Experts of a small language model: 48 SwiGLU neurons an expert.
Below are experts of layer 5 (counted from 0) of a mixture-of-experts language model. Rows are named router (the router's row for the expert), gate (a neuron's input weights, with its number), up (a neuron's input weights, with its number), down (a neuron's output weights, with its number) and show model dimensions 0-63. Each number is 500 + 25 x the weight over its row's rms, rounded and kept within 0 to 999. Numbers have three digits each.
After each expert's rows: a language model's description of what the expert responds to. This comes from a sample of Wikipedia text that the model never trained on.

# expert 62
router:480509509522528525510538446503462452506493492473489502480508495477541464498461545436471478520544463490521507498463532506503510542481529530518491477518485505516459532516509471497517519474530503
gate2:562485483494514482532464487519487464525518492451485526481516484511476503491516489460524465515502533514540524505485526485462496495540494489487498467509475526544514484534489522519487520491525518
up2:444479485494511496498453483527544468507514492458460528451461506498461514500531494504520504538539506496538501471514504517483493521522506503486459482455491555500530485498492529492535508501510475
down2:485468472517479505493491489533502461494502513477489493533579519471502461484492464480499492551534489538494498431498511524545512524503489493536492503512518454496516460508520515490491452487494527
Description: Word stems and roots

# expert 28
router:484507516505546513468537469502506485516513524515489486510548492520500489484503551488491509500511467520512543529498488512492516508474485501534540523472472493536500478517525514500489510475437513
gate0:480577509530516478540484488508477508505508488499450492521518456504519454549504519491512476512525473481486531514499505487516507516470494510467541505472500521503472476472550492491517502471489537
up0:511498447462486495459506525478505517450481484540518518489436500505471553471511463511489486511456503452489456498462513566471499509503492498476495461493476499457509499530490528490537462525501550
down0:500500448472483522484525496481509518517515479481493497514505496513452494466496505469480463484479512542533531476519487465497457522511523477509509462485461509544469495511489488469477517544533526
Description: Section heading markup

# expert 29
router:485529535490528528476493503481507502510499523507516496463493484494524449498497464492491499484494495520490517543502554503501485526498460530514484512508476506512485521531479454516495537466534548
gate2:488492516545504480505509511518452480481489511526501511485489459487546525460509472497561478513503493475527526462479548486540509527488489473526508495507494494496498479476496513532495492515495490
up2:531502514508510523468510488495512521531547454513518473496514494519460549525517517486483465510516481487474476559463461508497468485500475538464482461523511513489538513487530502467534500539480483
down2:551508462505524486485507496515463488502513483545471494495505556499494497511486487537511538489516509502458464512540498504507548509505451521545481538532433522504468508442534512494541519516494499
Description: Closing brackets, table pipes

# expert 1
router:495510477455534493500479442484503480500527527530532521407509512491518521516507523461525550530521443519487514489480512507481480462533497488524517480485502493479482492479518467534451542483510494
gate2:511476529505507488531525480486500517526483540542532487531483509520475514538476466449470519478517459523461475531508512530489531498510466548549539487510474511523509492492532495544532503485504506
up2:483552507458477524468482501510517506488488483463467462463500501498510476499492486474481502468470470516502478469510502486495508520532530486501480480501511481540417519495494458553514526500500516
down2:514516514468440491514491469465546507466483500475528526488529477506486497498459498431472459506497462508480496492501510478504518526466513479476459499512519485551458506505516480530546476495521513
Description: Name-piece continuations

# expert 55
router:486505523497527499455465504463515515499465545500531531470552484510492532509482521490486511509523512501504498529497492481485516473500472508546535451525460522491478494506550489509543497494510523
gate0:470485489532496492502461516413499492506486502490472497464520511509493520499528485510455482488530519547509534525535503567526535509541527506499510481477507457488475496464541502496572491493499521
up0:506517470506494486503500450536470502483514531518483520520483471495485471490472510489470497492490460510481480477506485466449476472455518550516474561518518504492538488516477515494492509501466486
down0:491487517498612497477489496487510547451485486492504516513525512519488474500468470451488532504506512527481515517507502508521497536535495468549499477546459472513515503557522507517522525517500481
Description: Numbers and quantifiers

# expert 63
router:529512501452526521539506518457487498520477515497512513448505498501483457525492481434529509489506505533493498493459486542478513543447466504503551481510478528495497480475549459504480535469523507
gate2:494532547516485510487494478501539527537553516548523482446533485512500523496489536515497515462491529490485527543515473508491522492445481487504461523513516497510475509535505479498509536528502524
up2:476481501424500494507511497438507497498532514464475520517554483507449448554487505464471462519503495501447497508528499465474471486584527523515489536475507507515507478494514502515477488507516478
down2:512544508508510478490483522482506496448512472454466491518533492481466471513453474483492496461515496504487470485525498530513516512513501515501475516513505521504548486530542500541533439484521514
Description: Institution and venue heads

# expert 3
router:514494493499518530527511461445484483535522494543525561465489490514503516505490503471514505486515517512489514505473544503477522516508506558520516497497501526561470481512504504479513506514531489
gate2:562503506556508508498477499494507497491489504491514531491521511503478490499489508508508486477473496459499547499558502525511497497462460467496507499496481553472522503462500458482542508505498507
up2:500533488505498502478511486494469485515529498495471480502504497519488525536494464475503545525499498492499491502449546539449564462448487486516485431464485503518528500465461472477487478452537486
down2:495483506531459451493419495533502488524507516496483511499489483493526462507456511498487487519500466467521484511479510504499554479482464519552520508478494519469475550482500461520490558499487476
Description: Non-English name fragments

# expert 56
router:537510536512548504522497508511502472522484537541481539451517503527521467474530531467507498485500495508488520536453527522497475494497504493517513475495482535536481500522523502506520526480515514
gate2:527537553513513492513491498522449509502490524489494495471507517574532523491509515529508506478502555540509523488473515480516476475513517493504507500539486462538475520510493482505512524446511560
up2:472504508488482495487481559495543505529541488433492461452537527497501538515525484529511529518502502478513485483482515467495520465507510485509535512490460511481484459487458478535510508467515510
down2:524511502564494436482509500448515473481520474476474529522501541512501531525507539474475484491479506511476487537494478452520521492493520451477489456507521501530497479466525518491494472513475507
Description: Parentheses after names

# expert 54
router:514488519509510498500503499477482498495484528505496507495528486516533498507492527502513482468547457486515491468475530514471520523436495494552503495488451503513507494545566496527499523483470486
gate2:504496505509505492529536522469543491492511493463485500504509538527564525493524499489499478489508512474487520501520513526518511477475517485527495492500517481499522483477540520511482471536514461
up2:498520502506499498531528529489530496488527464460485504510507532479548513515558515495483490501491512499454542486542504492543498476490535486505482465496502485520534478486521502510500497536527488
down2:483501495521456496501520470492471525465486530532490443525484486463485482505505524547500515479507484485553481507493506509493493503529485480528477478464487508486530491560512520475551534504494529
Description: Paragraph and heading breaks

# expert 8
router:523507537492532523481506501500484442530493544501510518488491522512533472494516514458483511496516519519493506512498573510504477520496524469521539469489488506545481514536511501497492530486501496
gate2:486498500496473541485540508504453486552486505492531476483520481466488505474460561493454525513487507517480473479502513512509478521511517516492494436491488495474536478527480480487507467491444552
up2:531496521524524498519509518493527508443521470490490516522529480522486497539510493504478492468501535545541481511508519502452504513514495529528485475485478474520501473467509513515555475513498483
down2:478485452475531497545499522483487505553497505489500515556511519522534483503476510469486473522535523499527526502504516491469511486517526491491480500499513543528480494518529537541509503488485524
Description: Opening quotes, parentheses

# expert 46
router:527497526489532510532476509508483471528526551517508507457483538522477447494537500468499533497506501542519468510496564507467458519518469484508552501502480516534495519498497464515458570466509510
gate2:508503517468497504501516479513462526483573497537491528504476500518502517536501467516529487512523471561520532516488520534471506511492503502497526457483490489509506521500513521496475493455519525
up2:496579504495492502494520526500537488515489538492568530501481530504460472509485476509520569497523490513523456496533495547521502461498465483480519488534466506488542506524469483493507521488518537
down2:486476517491465459472512490471473508542527475488483487499477497488464489478493496492487539489447480507469481497506510527518533506539527500481532514559532476497460492504493537501501452477529492
Description: Punctuation before table entries

# expert 10
router:554484545503529516500504492452477485500500509481510539502501506533511512495492487479501484507506474474495505505507517515505532520492519507539539482423450491544489536527513484519494525481473528
gate0:480450497534491511509489465492482540475527516492515504508488503509517490552510488497488502480505486497513472526536481521495499524480505498536519493495472517510539504489502490550519480494445478
up0:531469486512506460493497490567487499461501517505532494485464536503479520514464485495505502495516481516450466548459502520521498492467479488494487499504516512517494431453499544503534513501472456
down0:531540494483463507510485534494468483489499502507477514513501476480491473481490515503551504512537505501530536482526497495520501488534467493506516501468469458520484471471527474476482543523549501
Description: Capital initials of names

# expert 2
router:548517502441532497453494466472489522504485520454508549466496501477495496468448528455525503494512490506499513495468487499476518559459489533513530492499465492530502480505516443499504502500526505
gate0:567488462475485501474532501507500498502509507488511517491502510466509484524450478488480505480499486500464525507461511526439516521461491523526483463533468490545534519487495493534490500505556529
up0:492498518500486496525485499491532489497516481514487541524512526459497537530471518532500455472492484512455543490508472500520450500450504546519534486525495543527517472457491479511525502550514488
down0:514487476490509505547460475527531497468515509506497476548475495496462522467443546486516501468507481507517446468522515504508502533423489532509506527538512492524514504531523495543548462521497490
Description: Short mid-word fragments

# expert 7
router:505482520502541533482494515487523451492472544504512533496511518509479498516471518439535514494511476516521480500480485511506510539474512502511556499498466537476523507485515488532513491473504495
gate0:474480495518475484530506509490525524486507582539488513493514476517487506494496489547522484501516485476549507513577531471506480479479508489512539497478498509471453473495492522476501491497449502
up0:498503458507503517480481506516458467489515496498562457524467489514497474523484478469473504453493504517477487530444499496497523498493539516511448471484514501528531471494442510501539522529501485
down0:516490465484467510494495502538475498528526437481492525496503521519434508452480490483497465497500491468502477481526525515505468512494462456526532523476490537461462491558532502481483514450532529
Description: Activity noun/verb stems

# expert 27
router:520478539521526533491507510483486507501506503489500541489523502516490489463512487476496480493516490480485530520525519498499491507479497500498504473508451550490490500533528475491497519488443556
gate0:495495470464500504429549488501466482510577523488481552522512526492477541519480488500455495514507522450530512495497489500506551474520529493515547538521450503454519468504469526491488505503524527
up0:469475480486490490506514515513481554506441520486517495454494557545495498513510483501541483485496476515472503461463489498443503506504463455512495461540499512515485488518527471494518497515523469
down0:531520478506529520534480474501504494502538472470504482449517499474489495444510473498547521498531522495488499551490462554490492510538470548492496574467479489493507502526526458522500516508489426
Description: Spaces before numbers

# expert 31
router:518460544524513537519540508501501498517545544527512532492478506519491477531530501486533538511528435496496507516504508481492500547493464494529553505500503527481520494488530469548515529491479496
gate2:486499559540502570518500521480452493519536483510502489504510540514504527515486500475519438490511467503509511509520471454511476518502502493479474489499501529504501503517514439491567516521463482
up2:497511481488503457510516523497459508488513518555476511484469518479585485503500495518500544500489564511464488486394499495532523516459499470490495485492485488506507478517490506524493506519490520
down2:447528485428493500533499540463465487507455495529515510479480473483505490525511509506463508439485501528481473479493496533545496475499495521519471472521492488518459523521499487511491498497516513
Description: Prepositions after verbs/nouns

# expert 49
router:479492467501531536469534490457501485521452554520514512483508461498494528506492532484507526464514481497504517523478517523497500538497528498537496476486483513482502497547491428519488541476490484
gate2:525507537552487476445504481461540502460492535484517505482548444554489486493492529473551480532501481554505535481568573491470480492480510519529510504529504512490477524538539520519497519477476523
up2:501510499498512488525493506504460549526500458510518503489487498498510495543513529518503513532469508483480497534472463503481496492469508491498492527503510508515532476498512483505507514477568499
down2:523501536458477491482441514464519506464532493527480499524460498521483485528487468489507477496520489514504469526444518506479497516486508519501518479508463504525528479470495479426465463517515516
Description: Single vowel endings

# expert 23
router:493494485505531534500527506478486460548522488495537494486524494534476512501524442472478472460553480444489514497487506463462514496499446493502517482514478536521500496481477481551533515449473523
gate0:491459518520522483523528498461485472497506481532500489519530452511480494496523489486502487509473522479523482530490530487523477484455465468475478522544527564479488478502476487470471469504480482
up0:507522486494494516556483502477553487488490518461505505507507482428578481483498518480505501524482501508512431477527521456479487529558519469520527475473528477461447482494485484516527503547511552
down0:487546527473461482506473514463478547475474490538514503479519505518526501525498476519490535517477503554522528529507483473460505507486523545555495492485476451463505503539515511527497510541471469
Description: Past participles, verbs

# expert 9
router:534487534481518501507534502482523486550483517524519514474531511517480522509495509481512505509535475502494486533479548481471491495485480520525497471505487495544518501549517481534522524510542533
gate0:470459531462518518505465475484520513525510523506485485499521485524499485514507474471464480502537485502487452506477498513497475541489496523547464480495454478532481499533503476549541452501498456
up0:485471496488520519518491516481471490505516460467505460493514429473522500463472539536512544538507450493464483491484486480558514430488481507519497502523523549493491515509471509482497506526521523
down0:478507505460507520500493534505509476476499509480505509520480508536503520499463452507540497459501465517490476566517483493469475465512548525473491495457508469498489492501431508529489485520567486
Description: East Asian name syllables

# expert 36
router:522497549491528523504500497442492493498508525484526542475502513492549505511481527471475519470562463508526516512490487516495537475501506495506507464493456549490491498545541493520492509490487522
gate0:510491502535497504555474493490555491495454535486479505507513543534460481478479539482525532548467466506507504510454509510473533487523554511506545530550534504538494454443483455477523501484505521
up0:521447529519472505456539452523531533485475520502512500487501474511495461505534487504471457535526486524482503501467516490491489470494515449532514531505511446428491477465524458482517468448477511
down0:512493487467503495498529474503502428496495521496457515508507499496453482467498487502518510522541521513495468503519465436496558515499476496513472520484518512495502483521462515494499498495523475
Description: Leading number digits

# expert 0
router:530512535506512541479492504507486484476489513544520516455497477526534494501474495476511526502534490467472533534478523517486480517479502497518532461493468462540470498536542487477519536525539515
gate0:481494480495485525481486488506521494518518513457477555492494474464533462514520502498454470512508507531543499472486458483511529533472554506507548490488469495508441498491537494489531497493521479
up0:461493490479502501527480509516479477510521531515472503487491494534458455497457542486449489542553493509519510511501474479453508507498507537468498529476483500498443509492515485516505469516479472
down0:497528485501487512511504532503521470492508491471475562498507516471510522465549526518478490496476509546493479475504498464505452523464519515505518476524521522485487454475521488463550510513526546
Description: Definite article phrases

# expert 24
router:487483499455538503524489433482471495513512527560515560483483536505512542489513524479525532489517440524495509506515519539497524495489525474495532466499499501526444511542512493524470554510522500
gate2:465451498547514527471475482458472528476500479480479485477522509484463468501508520480504494501470504524512526510491485511482472519470505510513503489475488481518479506548510535477498456532498494
up2:533514526485522486480479460521476489518491527500535503507508549460499531498467552480509494506477531509508490509499513509518458508514488470504518519523519534516454481547489522550504509513517503
down2:487533489477431459534470513475468491465463470484507524508492529507446472503479481486460502497531487520561507483508499474479482504535488451494513511484506492509527432489496487529494500469486528
Description: Rare names and fragments

# expert 13
router:519471496494528531510487450476463492526490547536511523482501522527496475483479483464513531469498466476492543496511526527488514494464502495520549458486515525539481524574547487510500525498506538
gate2:535483483487511511501468527471512503489507530518543513496491473516516518468516480499512522468520491508470494539449487489479477472477510489539480500482480500486503455539486509508529504474484478
up2:504474522513509497485502525513477500545490490526503469506445504508483505477488512547560489533500544543515501519506529513475484498487505485521484518546488532550501517494471475508567477523491530
down2:522497510558465502489470512512482432521497494472506541543495562506489445474483483464441504528517508480489506461497471471484507491515518465505509475511501508524525520478517455512521472467487517
Description: Capital initial pieces

# expert 22
router:491467507519521525481492485466488497558473490491547533463515495506536526507494513476489508459542463502494513554494484503476548504499485487506492454506456545502504519548510488534513514464522502
gate2:475531512501515504483460501456450469512508513474517462520516513500531511505481493461467466488504483498513485537517514470482493494481488493482489483483457461545562487477483506490498449498499490
up2:544522517534523494529503473474431501474516481490496465493517521482512548512524501506459469531517511514537535517486488488556499560511451494486486483538459496509493536513456515523443498533502514
down2:455489514529483513528502502501487486516530506484508499482510515492511471515510489478488470486452506476461499505473440496502496487486485468483524523513506507529527473518446432495520484461493492
Description: Digits in numbers

# expert 26
router:524474554511531517503518459429445477499507496464515537493511492548497487475518523483465486500513479477521493517507544494504537520488478502515540488485468498491494523533524459537496539485513542
gate2:512461528465478479493459488502477485476491499478467523522532515515452461475520498451488501510485472522488489515490508480515519546480508520484532508466522473482543503485497473553488471468508472
up2:492471521518494505479523428495496530502453504534506499489475464506506487490493486485501484513486481514483519485492458451465487545513504535482488503501502517477546466563537517465498491474532483
down2:485521503511434487506468516508470500454478473548480535553547467505509467471527514466498509537457493539537476507527463506537525520503494480483526477493522422523495543476495503475497499540515505
Description: Proper name openings

# expert 37
router:509493524446528551508501490468474468538495494503557551450527516546478489531480490480482487467535470549496526497500494517475476490480450518510465499474455506497496484497562487509499493483485515
gate2:519525559527537510554516467429506510495478482481528492476511501488463502510491503518509450505513488509502529513505529512491507498514512486521497507525484481484540528471579477580521493512527482
up2:493500538499479464450534522584473527473512541470481532525484549524507510428499475480459508522480481512508470483487485476554460502543518485514518493471486521494487492505507439466489509503489524
down2:534440517463513535494495499521490482462535491494493456420503468495515488509493503484479495499482497477483529513513496474509543451502507475495488513499504477482486490501490514485503517500510467
Description: Word-ending pieces

# expert 25
router:546485522466517525508540489517503492588492522496530522486520513518506499547521509483543514528531491522492501496476501516495510533504516515510527469509450518477497534514534507539480514512451520
gate0:517523514474508580474528535489526451506525490523488479484508485509527484485511527474500481477535487512504499495557542550479547497495501458506514491498448531498488535493538485542507513551474508
up0:512453539471488498512521509525504479483488485516509515513502479473533448491528498507487510494506522494518556495530521504496520521453465480464469468478454513512490498524510519512499497505485523
down0:480491536525514476475540488487575487468494530516517479499484518479482462550494507507511524496556521516550518473526478483504515498544511456458504513507498525471525503492496513534545558539448500
Description: As, x, miscellany

# expert 5
router:498507542501542507480521508507443480539501524506548524437506507512488526496520494453512516519509476514510506515522517498528514514480478501506524465526474525542455500566505486536529530502483534
gate0:494502509529501495522513480513505482511498484543504507476489549521495475497505508481501477535485518503520519501466554514514507498467426489541487510476499506442475485504516506490531435509516509
up0:508522485534488446445471505494467472521513444484512543500475500464475514526487529494499495481513479480506483498490501441500461522515502511478532476482489491486492529530460501506472512468459512
down0:483504535480510495486515469510465509473466496459469516530503505481523442493493507506476512506556505522469443451446504516476482486464511510463521436499513500497497509546484482487518479470524519
Description: Numeric table separators

# expert 4
router:504536536457535529488470515479522489522481497498506521450522480508494495522474491465502488474527505534469508503514487510506528558488482537526486511489446519511518457477487502497499511492477502
gate0:495481486509534503475488494497497484512495490506505508542504497478570489479448528526477546499472539503527503532499483464514497549505496529524466497484515459466496448466474479481446527493464495
up0:493473507503517486480489532514532451528530478485523519497461524458505468482491463477448497484517528519511516531495486448542516493531530489484461521539510474492521497508460492548448534501474477
down0:528472482490486489469526485505467544498465497542485528487478479529459550573530503485533552530487490490450510512542544549501486518498502502501498522495497513512493486519498454504529484520503447
Description: Abstract noun suffixes

# expert 57
router:521512514473544550498499513498484501524489502538536554488529475465503492534502493488532504467538460490486548498505507534452490522504466500538528477485453517519523499499522487479506524465486527
gate2:503493514488485498509501488455478472457521487524484521536510522518464483493514501483523486488538497462553498462539513509497486507489494453496546497487471491490521529514507501520512510516523497
up2:502497499524506475476481469468537488484494504514540481512431491520493512491500523500475505481481487517507463553499473505493501466491491525552476512464533472523485550518527550511482489483515496
down2:499496528496483454494528512489511509466496493472530492480515514467480475541492445539545497505517488545450492512478531553467495487497484510516541522467521508472484498503428494484495474531474519
Description: Geographic location nouns

# expert 30
router:515525544481536554497528495500502495501501508489529514480510503491517513468501513503492521502493484495515475526509523484487532483495468512499542509443491483548501519559537491503505514462468513
gate2:506476471509535491488506484472500508482503521503514449489489523497515474499512477503498517488493445511478492525511513489587526493496473493497539511479530473475529546466456541488542454522505454
up2:455504546492471544521468546497499489536553479512490529487523519493488498479504505529510548447492477498518514478484484530470525490505448500490529464450488519479524503506489473482505522453544508
down2:508491515505497441487512440507466503515508479487507511478523494517484470487484504561410512497489515504520458560493466510489517537510483457545484506495508502505507494460463537481512521533508529
Description: Table cell separators

# expert 45
router:525475506468532563524511460440463475500500522501522519488509522563498471466476497463488542517491511503516500480510502500471537524455467501525519481505491523467466519499531474531510540516534507
gate2:543499518526524529522484513497497529541475484470520471521504483515502487498416480517506510484513528502544509494490483518531505476520461486481497471477489524483505491485540464509504477506530494
up2:517458529516473482505499506522514514515500476487509505490444534508473497474522466492515523519499516494494461478460502470463476495508514516510469487529514491502510488471558501509476440500482508
down2:499505533522478459510468530532492515494450454537433493480505497468458435522486487532509466542485511508484474514549506496498461469476506487484489555486512516476519505470497507504515466531481495
Description: Capitalized word openings

# expert 58
router:495520529508516494490499490478491462503475501527525514489498486502515508472515500475486486452536472479504499520498550520509497527511480502536551479458456530501510489491539450488497523452509532
gate2:511483503535512507544503515490495523491502500558512507517521471470506463529445482488487469529472523491497500513504530514528524461499491497522474470527491545492497495510514515534490479546501528
up2:531552494436528541446528483472506513507502478485469481485539463515464506487514507538506515496492447531486498500534503483491528464530460523458499546523530484516519492496472512465502464465473504
down2:475519520483481558506522510495483512446526472502529497507446483495521504514520507491446527561542584513500519536532505475467501499493486511526483511513494514496493475514496502488522491510515544
Description: Location and affiliation prepositions

# expert 40
router:495505498486514546475498453470507501534506505520542526430520470515495523506489530463490484479540532521464534489465520538491486507506485571549469502488490506509515503485514458495495523500512484
gate2:512480528485518516485506487533520451494519513459519501500555479491522486489491506516527501491502479482534536499462527530443481504465482480486487538514486555502499518520509478534516507465504544
up2:470493448462522508499521476495510502535497525528504561478507526490501501505477487516512474488481505517508475492539443511470482469505499481541514485476469482518510492501515500493497490480476493
down2:471509461455442518487519513509493487546470490482463562482474512496493502496544490492524502499468507501521471509513466486470508514520517473524479479465482475464493487485503510495511495530516476
Description: Name ending pieces

# expert 60
router:493508547503528504526466479474498501542512477483551531504507516537478526483473484467510515501518481517518507518511546520475517489523490531527506437466498510468475492562510465525500509487509526
gate0:525454484528511496504504501520510502507430494533486505527483530510507495489504486475473511497523527512483509501551503504486539473501463472491488543484501497531501502544544477498499463542500521
up0:532467548506488494504535482479510506501516486555506484513495508521537515533459522530442508479478525472530514489502529472480573525544531480506528491476511518491544547521509515480534475516494482
down0:537519512482421499480493521526516500480510486531466490479508469508531499498471536467506510536465513488501548495486508544475475517515490514553495520500495509506436509534508498497477520537498525
Description: List line starts

# expert 20
router:544505492498518531488500480486461459549498515515508528419513508510478512506465504494506499513511499490515491516508497496487518504492470472523505485496428508508522511546521468475510522465494494
gate0:496502545523524492479503523506498503507473527527496492493482486493476497473504480479502455527496495515525524504494502539531535520511502489549540515489498548452513521516510508495522492546542499
up0:475500524482491511500516467481490508543452483485462489499477533529503529519467496530518485517509466437494480466464541504545528501516474522484486483490524532495518519495529500475477513512478483
down0:466523500508518509504499491470487478507520494540481522497514477513511443512519481506518515510505528483530464507474551441490468515511496505505488487497484492508516475568504534495527477428481510
Description: Acronym continuations

# expert 16
router:494495505487531514487534489497568492521474501517563481495510545519505503518514491513522511487509492491494492502494492512522517520475487545487518478504473512491466526507528481532538540507490518
gate2:464427530514526471493504492514534539478467482481469514510503511482480498470508528494505452492518504475469528516504505517492508476526489507505530465498506484486526525514491473532529495475444478
up2:494533521502503468523500537477492485495521512502488486536489505473525472491520479492489484452528479460529470514475487516460505500460446502515541523501479469518507512510488509480434456505470487
down2:495497519494505481462460491462517459493495483556508518531494504449460525506482520495496498498503494484541544505487461500532516523527484470514486562460514525527506563458470508501551520476502498
Description: Verb inflection endings

# expert 14
router:516510540517535519502478488460490505537515495496531504514497518520514511467487511478524482491522474486483531505501520521469523497511500534533513447481468512493490496580523447503510499464507544
gate0:498505518498510487489501473512542494490489466484492488514476463549474539523508513494511469550500476509476538530503500499520501484491490497511491522492541566478488486530518519469573489500500514
up0:480525490524508487462523514496508520510446487475471522499535488501477524500532512480539457500505502566512595516481522507498517501464507513536476507520512532513453522511490456489515513530520482
down0:507519498488448477506487491474511523493510491471506503552509558506492495486501485527512480548466501481542489499483489503511540448490500474545473502472513517519512464483511480493525527527502492
Description: Line breaks, infobox dashes

# expert 18
router:496538505533525496489502476479516475512493524484519500487501542523496507473509515465519507486514484498532544499489506508504506522506491496515527492461468526503422523537532476532452516503485510
gate0:486501512508507506475497503544554506491522536491503499498482497517496505471483546479500494454520519551516496497476488526476511485454555476498485463495507530538489535520530509506519512502467547
up0:484473516487482514491460439506498483523514461477511527484497479521494524512474468494518491517500467483501494451478544476453513502519508488510518514565530454511575495509502541480528484510504464
down0:519467528480510512513464487525492556506506509532494506504521482511482511506455502520574513519508547474522489511515507522493484572498530507520526538480495480490506484517532508529481513505493487
Description: Letters b and f

# expert 32
router:506450533503518529498493503470502463513508520499548562439530489547470511540503520459497474467536509513532524522497508487495504520513508506524497496470470496472481540491508484507516527496510494
gate2:485530539508512542499475512490527458501485474478468512502480516506515463467497515502467437502561491549528527536524474492484564479500478504502497508505490502482498514478564497533471494499511514
up2:465436508535520478519520504473491532540467467471468544485504479492473481525506438457505459516512485506489521539461504522490497484511521505497544514505495512461492500467533467498522487499518551
down2:512494516492464524493499556501517521543491506523493489480503468502506442520480534505450471439507501510450478487557527503547538489498470497457485465503466478475488479479508524472488513517549499
Description: Personal first names

# expert 61
router:530498541516529514477511484466498498509467498517523537478509536536504500461476557488497510505546442480549521528467522495488543536481469526514544491494499508487496459549511472505479514503498534
gate0:570557507481507478505489493473517513514477529463521491523530505510501478499468510498472474500550492533497576515487472451490511540487523533523519535522499495525533496543506484507461501534521472
up0:500478495470503493485482476512528484500502514503520514486476475475478462523454492504471476489521468486502477487471505529545482559518484524490507485486504492516482482498499490477512482495519494
down0:537484501487502476503489497492504501516481448446465497488488538455503521494493492475494511455503481529472463511494510495507516475510459455501520487449504462457476489513480517516467505508515494
Description: Short vowel-consonant pieces

# expert 42
router:514535523486523508476506527488515497525503495493544515438525458510491519543505477486490487503508506530473519539473503491482527530515500487555505461475461519517495500540519504500522497460452516
gate2:462505504567500489467524447490483533506496541486479549498507511474541540466482526469485453512526495439546462512456515502494515500515551542518543490506512511486480518481534465490497518499521503
up2:468527468499511508492509487522466527467510504497527516542486510505550525507491491458495443487501496521465505499482482469475561504508534480497494515454483483484458557439532474491547453457495487
down2:456473466524526468527500466481443481493480543476531541522463480516544533482473521470486469498521508462523471490519499496511516516519505510487521506517540488476496499478478463518534508507545499
Description: Trailing year digits

# expert 38
router:530487543466534525518492522438513488520477483485532526454485509523538464519477516468496499520519456527517482495474492488499489552497472513514554511512443507519477488501544446478493506490503499
gate2:507522511479521482521478469473513487547534539482512512497511487477497548489492476523534530504498487496491511512485486521508493588509484530484530503485504520508508478519551458491478448530479486
up2:528450496497499445513474501451513472511509518511452484517484534466495514488488491493510534497505550459501534528492474525504467500479446528485583512511490492510517499503444476438495487511491480
down2:459500509467542446437536464550510498494496490493520498509565513495508545483487494520480477477465517527478492497519503526506495494506468461513491508477474466510469492456544500502512488520491554
Description: Common nouns after determiners

# expert 48
router:506473540486557528514454483480534507554502524501515499491481490507510528513454476492505522440501469466505504521535514533520498500475499494527544497484472526492483515553486505544493496469465567
gate2:509476523527510530545451524442450513516535526521520455518473515438444487472533499515482490491514510497479476517503510531485494492474453538500528494446504499489505507488505474545498518503480561
up2:516492473509497515501512505496480548480493507488517539487551477501529520475533457503496534505524528513517510474514549563462525462513516525543502518487516490499507468425520503488494506523540511
down2:485479468493501503474471497513484490518474529543505491530476516512512502491516556490536460541472518481508546521510517523476461461508464541537532493485537487464503555476550538533492512498484489
Description: Word-initial pieces